config = dict(
    d_model=512,
    d_expert=96,
    balance_bias=True,
    router_noise=0.1,
    router_bias=True,
    norm='rmsnorm',
    norm_eps=1e-06,
    lr=0.0125,
)
Below are experts of layer 6 (counted from 0) of a mixture-of-experts language model. Rows are named router (the router's row for the expert) and show model dimensions 128-255. Each number is 128 + 24 x the weight over its row's rms, rounded and kept within 0 to 255. Numbers have three digits each.
After each expert's rows: "gets" lists some tokens that make up at least twice as much of what it gets as of all text. This comes from a sample of Wikipedia text that the model never trained on. Tokens count by the router's weight.

# expert 21
router:170117140150153103159137116142064105156152143125138116150153117109107124145125109157136118108092134120096160103104126128138160104106113100091104114122134161102145158142181125161125109138133162128103154117100121151109131124123162129118141129087144128089139138155094125109161151121092122124129123111109145100102130151213110161099128104145159104123073111126086171122107128143118119162120
gets: " |", " as", ";", " to", " of", " —"

# expert 29
router:107141083131118117139095133126127133141088123094130121105145133115091095121131128131114096149102121117099130139141094121135106125125179135064099146118112164117115125131140106172116115187122190108122152128130148123103140127119126177164119111145162126111133113107111110143132153143133147115144158145119163120127171146099121154081133110120122103137128130165088139135117128114128146155102
gets: "\n", "\n\n", ",", " that", " which", " first"

# expert 30
router:107109119122111149108123099117127137111109117092129124118166102115128106137074123123119112149108133103136122137105126102117086130128120144087125077143127127109126131105177135131122119158117103109104134146121172126113145169105066159145140146183139123139146146098151124130105135133086141157120134100114121122126082116085081118154124111132145144148117143104077142124094115101128104158130
gets: " ", " (", "–", ".\n\n", " \"", "."

# expert 4
router:087147148179128111139145096117104137133156127148124127108178086144143081157137139152162129147108134125113128135088105110150134095128117134151098106116143140113153132118140113172162114130126197134109147084141145125067122177097132136149141137138138154102134108133154095084141127132114100193152121133137129093124128140113137165129152092140136158120152175135119153128149141145117148168108
gets: " and", " to", " in", " of", " on", " at"

# expert 1
router:137131108144132133149134128150159114144106144147144109131137140133148140187121105148132158164105111095149187148127117088149122129061131131094122128098132168129156101100100126150111134169108133114100108120108135103140131100147132121095134145188162141148117126124131106110092155133123130135130125138063188102117103170117098148106107119097132121133109128101137126110119148151073100136132
gets: "1", "2", "9", "3", "0", "4"

# expert 6
router:107133130095090107125117145125120099123143149123131133134142076143094138170118091150100131126126084134174149144135107052127126110110095141112108134085140113128097135071134105145154103133102120123114192099097090120136113159126076135144128137133141130150129120126154126113077141083124064130112131092132130097136111164103082116135122098105165161122091157123111112087116107087123118137127
gets: " the", " of", " by", " was", " as", " from"

# expert 27
router:138134103122091105116097154141144104153134095159165133131171116121145105135101139165092151135132126133109128158127102107122149095153169159066130130115143124118126132099117120148159150157115130138075142155137156142153141122174132139142099113116170125157137128098139128168128085102116096155117086152107157133184160130109112128110134144092113160120131141139143148104121131187154133151100
gets: " ", "–", " –", " film", " album", "age"

# expert 22
router:150149156140137155112103134130124146135091132152134134134116109116133130111130161159175123133127128118157133139135127108101135105132112115112127130113087104114153071127146128212138099140139145108100117108093159142090129110105112142142080089138169152115148097128120139120156167113131177128139125114130201135120158148184121164120125124158163143153088103136080146121127174106133116151123
gets: " |", ";", " –", "'s", " -", "\""

# expert 25
router:167157152152115119147083154180120129118146109132132135123180104128128126117107142121129092139133080087157127162089117114152123111154139168098069127079133129144123124121132134096131163151153183136074139137132149084160151123159101118087085125116145133086086127120174168109129161131140120121086176116123125138158110154133117124148189120129138149106085167109131150117084088129139146135095
gets: "1", "2", "0", "9", "3", "8"

# expert 15
router:157136123154108136140122165125088111120140118124146118122152098120131180155132129148174138166105105130119117126134127112125133119142145150097126135131164126137128158142089103142101127127199130137119108125103149133076120121128137120114126168138099169141149151139145139137117169168149140132143126109121114091113131141152097155139145103145149121141127145145137150139109129073077106133076
gets: ":", " |", " in", " on", ";", " The"

# expert 20
router:165181116158104138173096141140126116132111131119128125115150114123115106129126149112114115140101082139133156118129110122141147147143137121102144092126076112109102104100139105136129129202112160082092130108131101105116165122101126169124107112156092137085101120123126144097109155156133120164152145155125126125104162122139107145089126127094128133116072158083144127107067121119168151176151
gets: ",", " ", ".", "),", " that", "\","

# expert 11
router:149171123186115124123144158146133128183141102151149116155110095123141159100128087169126090109112114120145172150098097140130106109145147122087097130121124119099102124114119157141110110139102156135131124196116154181112113109121150159102137136136110134131115124127092120158183174131113121134124113117122135141129136119150128160139138143092161100097100131143131154151106085114116087118135
gets: " and", " is", " a", " was", " of", " are"

# expert 13
router:202111140160113133119125165121105127111102105144137129109176102112135142134112120144136148117125118100149131144136122110121165123155121130138131111118121143146135127128135122086123120124084134126112112124134127123129147117150104118113124147177170149141125093125119128128159145133097102146139136135033148118154146168118126124085140144137128095117134158153109161135080103093125137145076
gets: " of", " the", " de", " \"", "The", " La"

# expert 8
router:139142140145118117129138125126114160167092135159116171156156134104126140144151169161116124143139104075119143121138117087141154160111128134102083132092097165066100107141154141108100132144124140121127131172099133120122127141119106178095126064147117127122162134152148109081126175128154151123134145113135193118118092109139097135086089122131175130101063171118083125145084114149090079129109
gets: ".", "%", ")", " |\n", ";", "\""

# expert 7
router:144128141095110119143102127109098135132146068114130137143173154109150127147124175146158166106132146146129116129103108076120155111142129147109125120129128142121153122127143153114141160158132150135091133081150100109140140127132153097093101163115117121073160114129162169114142138126082093112134088142127121125181122155174091134143124163143126141147124114139118140103150106146136115165105
gets: " |\n", "\n", ".\n\n", ")\n", ".\n", "\n\n"

# expert 9
router:118190166136103152124107148127098122116109103115126171119172137100150144151087118113121145156122123110122107139147100133134132112126113136136110118110108143135138136102151164151141110155116123119135165137118156084128138158123116133137095140135138152132175142125159094124103136130127119126117162128122172093178145142130143141131091145119115189107152163128078133092136091121144107162145
gets: ".", "s", ".\n\n", ").", " years", " time"

# expert 23
router:166119111089137101113115144170131122116089113139120141130147132075164127146159131162137122159074149094144137187153118118124135110115154119086098159121127136134144115129131110169113131144116129154114164142111124126111156146112113129123102116156151143142188139152155084122094174184126119126128134146092173126141130143140115112150088093138126113122106148104095141114158173128115065122133
gets: "0", "5", "6", "4", "3", "2"

# expert 14
router:168159144151099124130099140100094133136144124147146116113172123136131130143070194129134157140141125094165117156154071109125158145130086164092123171141128096109175117146127123108120120131148127127137154161128150147112107118098097142141113122120121150155122124114160124081101168115111134120158134124137138141120102151183101132109128133166142122115119128070152131134085115122120130129113
gets: "-", ")", " in", ":", "7", "="

# expert 19
router:134169162107110121135091120118107157090087125134151148132142144104135100159133124130129113149132117123132128156148091143110117126146194142120120155113139144107097166126160129175094127115161126117124161143080124113088129133113162146114149087155123160101128155134176129135135179134106136143099142141112157088122147146126127139091139170140113119133084142155067119088136149126110124168140
gets: " |", ";", " season", " team", " League", " election"

# expert 12
router:185092131119123110121136140130107104121098115134150137133162142115117111112119125167179119145121119100131135149120109088135120131149124121092101122136145105124158096156185130092136154116112146139098107129125125099147146159126108120135078122125129173086123131177115135129125165196130092103130085108107131117107143158164097117161124122125153074119090118115118161109163074103125131132066
gets: "|", "-", ":", " The", "==", "==="

# expert 3
router:109156140128085113112124167129158122140103131110107139124149094135127139115121121165151099132133122121167121135088117166120109115155087132132132132080132136114133110087173108170112104125105144136106113126110148107138152154144160170166109195120142160139129143133147135144100106149111120118105155108094116127115127134141107131160151087162117137124120141135121156137134080111144114126104
gets: " the", " a", "-", " his", " The", " he"